Experts of a small language model.
Size: 20 layers, vocabulary 8192, 29.3M parameters.
Training: a variant of Adam for the experts, 275M tokens.
Below are experts of layer 3 (counted from 0) of a mixture-of-experts language model. Rows are named router (the router's row for the expert), down (a neuron's output weights, with its number) and show model dimensions 0-255. Each number is 128 + 32 x the weight over its row's rms, rounded and kept within 0 to 255.
Before each expert's rows: "comes before" lists some tokens at least twice as common just after its tokens as in all text. This comes from a sample of Wikipedia text that the model never trained on. Tokens count by the router's weight.

# expert 49
comes before: "|", "\n", "-", "The", " The", "In"
router [137 120  97 118 122 149 149 156 152 127 124 183 188  73 125 160  90  99 118 156 123 122 152 115 110 140 191  87  98  84 110 133  94 120 130 139 128 169  99 117 148 112  95 131  92  92 148 122 168 151 116  93 172  99 127 112  98 206 170 127 139 151 160 125 176  80 167 101  86 134 142  83 142 199 109 139 151 156 147 137  94 130 168 114  97 129  91 170  62 136 180 107 124 146  76 119  94 106 140 130 136 106 141 181 133 164 150 146 109  51  62 145  73 109 176 107 134 147 124  99 118 141  95 130 126 142 116 155  97 103 128  16 105 128 138 111 144 165 138 109 137 142 112 111  64 197 135 174 109 129 111 153 111 137 104 122 147  60 119 164 180 149 104 172 117 101  88  86 108  91 151 148 101 119 133  94  97 105 151 122 164 129  40 120 178 107 125 209  96 143 163 135 141 106 219 151 135 134 153 140 154  98 203  61 139 141 146 137 154 108 140 141 166  63 175 142  79 147 152 111 101 100 151 107 139 153 186  77 177  83 145  89 125  97 142 116 120 114 129 104 137 145 167 122 124 160 130 145  94 205  77 119 100 123 171 112]
down0 [120 102  74 125 112 165  89 127 119 128 142 101 150 124 157 101 167 159 138  79 140 138 136 166 111 149 110 113 130 135 141 174 148 135 108 147  66 196 108  47 187 146 159  99 144  95  89 128 165  95  94 166 164 119 121 135 155  57  89 167 179 199  86 195  81 105 105 130 110 153 130 187 184  81 105 149 100  79 125 116 134  71  72 149 147 152 151  96 117 163 110  78 118 111 134 120 139 139 101 113  78 103 177 107 182 128 155 170 150 115 121 112 222  92 112 140 108  96 151  90 185 126 102  95 184  62 194 125 103 197 111 131  90 121 118 157 101 125 127 121 103 129 140  97 145 105 110 117 100 125  81 114 108 146 140 168  74 104 113 121 121 174 100 157 140  83 132  67 111 101  73 184 167 145 116 115 156 111 126 115 139 125 140  52 166 115  81 119 111 164 183 139 116 183 106 138 178 109 148 109  99 147 139 159 202 166 123 159  92 109 118 105 137 113  87 122 164 122 137 102 150 147 198 110 158 134 130 156  99 106 129 123 105 109  74  82 182 121 148 102 148 111  98 109 111 119 123 195 149 116  76 104 118 105 103 154]

# expert 26
comes before: " |", "\n", " The", " 0", " In", " He"
router [113  94  68 169 112 165 106 154 106  88 140 104 135 138  61 137 127 168 156 140 150  82 171 128 103 167 132 126  73 115 169 113  82 148 123 213 126 157  85 111 184 108 155 133 103 110 107  82 168 207 123 116 104 152 138 120  97 146 144 173 113 112 160 155 169 150 139 152 114 126 112 146 141 189 146 116 149  90  90 156  98 114 132 174 118 127 104 141  62 148 127 111 161 127 117 109 148 151  83 148  70  70 139 130 138 177 167  88 130  96  58 131 104 106 153 170  74 157 112 136 126 141  45 111 194 152 206 130 121 107 103  92  77 102 121 108 102 192 110 133 126 199 155 130  65 148 107 155 111 127 115 167 104 184  90 139 119  98 148 155 170 129  91 215 180 158  96 147 143 125 127 126 106 164 128 109  85 112 136 120 137  79 119 148 107 132 144 158  80 129 121 151 124 139 190 132  85 156  92 154 126  88 212 160 138 196 139 102 154 115  83 161 187 153 123 184 137 138 114  79  63 133 190 131 141 119 121 118 143 141  64 121  86 166 136 109 138 120 141 119 135 127 152  42 118 141 123 134 136 148 107 140 137 105 130 141]
down0 [ 93  79  88  89 117 170 112 142  80 142 128 157  75 165 141 165 123 145 139 100 125 125 145  82 129 160  64 113 113 138 128 123 140 141  99 184 109 141 124 115 147 117  95 138  87 145 171 174 142  90 120 130 115 135 129 115 126 105 151 144  63  83  68 139 160 117 148 153  93  67 165 130 128 140 183 128 106 115 158 141 124 168 186 124 118 148 172 147 106  77 131 161 153 124 134  97 112 104  87  88 106 127 142 117 113 111 149 186  74 108 128 116  59 144 147 110 135 109 110 141 143 133 159 164 131 133  56 158  59 119 127  93 190 112 113  89  52 101 119 102 130 103 128  86  94 148 121 129 153 149 118 147  77 178 146 158 165 100  61 139  91 100 118 122 140 131  84  86  80 116  79 126 144 132 194  95 107 163 138 126 131 171 149 159 129 107 195 133  61 122 109 107 140 153 120 147 103 129  92  72 104 172 170 153 140 145  40 139 124  98 130 104 120 143  92 181 126  82 102 140  73 173  61 246 138 157 133 144 138  86 144  80 128 146 157 104 154 145 149 178 177  80  81 128  74 105  88 112  72 119 159 158 104 173 141  97]

# expert 15
comes before: "|", "-", "\n", "The", "In", "=="
router [112 134  86 126  93 138 125 109 103  85 145 133  70 128 146 114 113 179 119  80 151 100 163 126  62 100 169 109  36 108 167  71  62 155 134 152 154 181 130 132 112  77 132  78 124 142 155  24 125 187 132  74 121 144 151 115 170 147 187 137 155 134 166  88 147  96 134 107 137 125  89  84 151 193 157 145 132 107  73 186 113 114 110  91 159 160 126 147  75 128 185 115 119 172 132 119  64  98 128 156 140 132 185 114 129 155 165 130 101  75  19 137  92 120 171 150 143 164 150  94  88 109 158 119 166 144 106 119 148 147 137  72  88 141 173 112 136 140 199 137 123 109 181 119 103 134  98 131 114 156 140 100 165 123 100  92 135 136  95 169 173 137 118 157 123 115 102 132 160 120 136 197 106 156 100 145 173 110 132 107 125 118  72 181 149 131 167 146 137  84 114 153 112 175 186 129 125 154 100  88  86 146 142 135 118 128 180 140 141 194  55 121  68 122 118 144  95 104 103 122 123 151 167 111 130 113 182  77 120 121  96 110  75 151 110 168 123 125  83 133 127 160 132 158 131 134 127 132  94  82 136 166 145 170 116 158]
down0 [107 179 124  81  82 119 199 124  96 140 142 125 153 130 127 137 132 133 100 111 147 107 109  84 152 125 167 107 117 128 140 164 160 139  89  92  87  63 103 159 114 136 117 130 176 154 165 129 148 113 122 114 109 141 128  50  97 138  87 127  55 151 122  85  88 111 147 135  94  78  81 149 124  60 110 113 123  87 139 135 112 122 144 146 167 110 150  91 185 149 135  54  79  96 103 159  70 181 138 148 129 134 102 136 190 134  60 139 152  49  83 173 102 145 159 125  60 183 132 163 141  99 175  98 107 105 138  99 124 161 172 161 141 115  96 123 149 110 140  99 125  75 105 130 137 104 166 156 144 132 192 108 127 128 156 164 150 169 130 155 127  97  99  93 176 136 152 180 173 126 111 149  79 122  95  89 122 100 127  69 110 132 138 173 158 127 192 107 128 125 160 181 128 139 142 132 150 127 124 145 163 179  96 109 157 151 165 125 192 147  93  97  81 155 151  92 154 134 135 150 151 105 107 179 125 123 139 111 139  93 105  93 179  91 103  98  60 195  64 129  93 145  99 132 142 154 116 111  92 158 223 128 134  84 156  58]

# expert 33
comes before: " |", "s", ",", "ing", "ed", "ation"
router [118 111  66 117 102 187 151 121 139  98 112 110  92 153 118 151 157 153  97  76 144 120 156 107  95 121 165 128  95 110 135 132  78 149 113 167 116 150 165 132 179 100 110 150 110 184 111  73 164 173 110 147 125 169 147 101 128 108 147 132 124 157 186  47 129 173 203 134  86 124  98 141 129 164  64 124 132  69 143 147 139 155 159 153 169 133  92  93 100 156 100  71 101 129 147 173 104 123 106 154 125 124 113 108 141 145 149 131 145  96  81 123 107  88 183 118 147 180 126 149 115 119 117 103 143 151  80 141  53 145 120  91 126  72 158 115 108 190 141  99 132 171 173 128  58  85 166 135 117 129 137 175 171 148 110 125 165 142  99 108 106 114 151 125 165 168 102 189 146 109 126 172 140 139 100  92 151 110 162 161 142  61  65 149  94  83  80 132  75 166 121 163 152 145 187  98  77 164 144 174 151 178 186 126 105 147  96 129 122 104 156 108 114 154 135 170  95  92  75  59 153 122 108 183 128 106 169 173 115 119 110 129  90 139 145 106 105 136 151  98 187 158  77 104 107 165 121 109  76 127 160 177 165  36 145 117]
down0 [114 144 150  62 161 119 123  69 155 117 108 172 164 123  84 126 122 143 147 168 126 150 175 160 146  99 137 164 130 173 118 107 203 107 141  78 104 150  83 175 117 154 155 153 112 161 154 146 157  88 129 120 136 103 124 137 144 125  43  98  98  69 183 103 146  60 117 136 125 104 171  87 169 163  87 192 143 150 130 130 140  99 159 130 119 158 113 120 112 123 146 147 151 151 115  97 173 142  57 175 112 170  88 143 187 175 107 153 124 147 117  77 122 116 131 104 133 141 197  85 211 204  72 138 111 172 141 147 193 167 111 117 156 128 151 180 146  93  93 128 180 119 114 169 165 112 119 140 124 148 137 154  87 129 103 129 107 134 144 158  75  86  44 158 161 132 133 140 142 126 121 103 144 151 144 187 157 171  94 157 122 127 127 187 133 180 120 183  89  89 117 189 101 150 135 189 144 101 106  96 147 127  75 139 108 114 119 136 144  92 123  91  82 107  92 140 142 174 110 131 132  89 144  88 135 114 177 140 157 167 114 167 128 143 174 191 116  88  73  76 107  93 112 110 141 116 118 126 166 104  80  67 137 142 162 142]

# expert 63
comes before: "\n", "-", "|", " ", "The", " 0"
router [110  95  82 122 166 167 185  98 152 103  86 112 128 113 124 143 132 136 157 103  64 119 115 109 115 137 119 181  81  84 147 125  90 138  95 135 158 192 127 126 123  69 129 128 142 142 101  94 168 255 101  66 146 154 122 101 129 187 130  73 157  67 100  95 203  68 163 153 137 100 110 113 158 175 195 150 129 132 100 107 110 108  74  97 134 166 108 164 117 120 138 166 174 136 130  79 113 149 179 152 112 128 174 126 114 115  77 172 129  71  94 111 151 120 149  99 178 124 181 151 153 144 104 139 201 153 146 142 107 128 138  39  99 125 143 167 168 166 100 142 119 155 107 137  69 128 102 159  99 136 134 118 132 120 143  96 107  89 100 119 142 123 119 173  91  90 153 125 135  78 133 123  88  91  95  92 102 128 166 153 118 108  49 176 124 152 100 205 138 136 124 137 131 106 204 142 134 115 114 170  95 110 167 104 151 146 108 133 146  77 128 120 143 101 143 140  91 127  65 114  88 117 125 122 127  97 152 121 151 112 138  70  96 146 160 151 104 126 153  97  82 164 170 111 120 178 130 167  88 143 112 156 191 130  98 132]
down0 [153 126 128  99 124 111  62 165 163 115 148 158  92  93 157 172 115  89 105 173 195 125 147  91  97  47 155 137  83 151 240 185 135 138  98 125 148 126 100 155 146 146 152  78 134 127 155 116  52 113  93 141 130  37 115 153 105 171  97 125 108 130 179 138  92 113  89 155 133  77 124 133 114 125 133 114 189 100 138 155 141  99 137 116 158 158 163 144 114 131 124 151 139 122 153  83 167 115 135 113 149 145 104 178  73 171 121  81 114  93 164 109 132 157 169 188 128 136 138 115  93 129 107 190 140  81 164 128  56 142 141 162  87 134 167 140 137 112  76 149  58 193 109  75 130 196 166  97  95 101 121 138  85 146 103 137 167 157 141 158  98 166 109 150  78 159 159  70 127  92 132 149 168 175 131 125  95 132 108 143 114 113  97  90 165 159 168  71 114 137 152 137 174  75 126  98 165 119 134 106 138 167  94 131 164 141 162  87 111 163 185 110 149 125 118 132  92 149 138 101 120 131 179 103 144 111 112 137 116 148 147 105  37 128  91 151 143  98 104 164 172 142  71  91 148 122 149  91 153 136 154 165 118 155 106 174]

# expert 45
comes before: "\n", " The", " He", " In", " It", " This"
router [ 98  65  80 122 115 135 119 175  60  98 156 106 135 149 134 121 136 153 141 128  61 168 161 145  82 121 151 126  76 102 130 150 118  99 138 170 125 139  87 169 188 131 142 125  67  95  87 121 170 177  97 149 143 141 131 151 128 156 120 184  93 142 158  95 151 130 151 165 134 140 182 131 143 177 153 130 142 106  97 112  73 132 114 127 133 131 127 155 129 192 131 146 142  82  44 115 141  98  96 186  86  75  94 144 125 123 109 167 132  82  76 118 127 135 190 109 108 134 112 108 122 140 115  98 130 167 192 109 142 122  96  42  89 159 179 127 111 165 176 107 146 172 151 128  80 131 138  81  35 180 128 142 150 112 117  54 157  96 125 207 129  98 121 144 109  87 154  95 191  94 126 144 148 177 152 103  90 146 107 147 131 125  71 140 123  96 131 160 163 177  89 113 201 212 180 101  47 130 121 128 115 114 156 119 129 137 100 143 105 139 130 134 174 156 120 178 140 161  84 105 112 198  97 107 172 123 162 113 142 107 107 121 113 139 111 113 156 158 164 154 159 139 183 134 115  79 148 142 139 163 110 129 129 157 104 144]
down0 [120 163 124 134 169 173 115  90 151  70 183  99 124 141 138 165 116 129 111  86 122  96 129 101 114 177  76  86 121 152 161 142 153 143 154  86  73 101 117  97 136  90 111  74 128 179 172 167 129 132 168 119 144  61 206 145 113 158 160 121 138  95 206 139 122 156  78 184 121 135  92 126 122 111 144 122  92 134 119 114 150 137 119 195 110 103 134 122  86 113  87 119  87 158 195 137 143  77  67 135 123 186 157 174  86 117 126  92 100 108 163 135 110 132 169 170 137 146 106  89 136 160 126 132 131 167 144 157 170 185 160 150 123 125 116 127 186 104 172 140  28 151  98 131 157 139 170 173 182 157 117 122 129 170 181 203  87  94 118  91 130 131 124 101 146 151 119 148 156 152 163 128 150 156 140 122 191 161 132  99 141 106 123 142 162 119 160 150  84 103 120  70  85 139 120  68 101 114  90 140 126 102 160 142 120 152 166 170  84 111  33 135 135 123 124 217 113 132 125 112 168 139 144 152 168  55 108 159 131 128 133 100 107 177 117 139 126 133  68 144 124  94 180 132 131 131 110 155 173 126 163 129  94 184 123 170]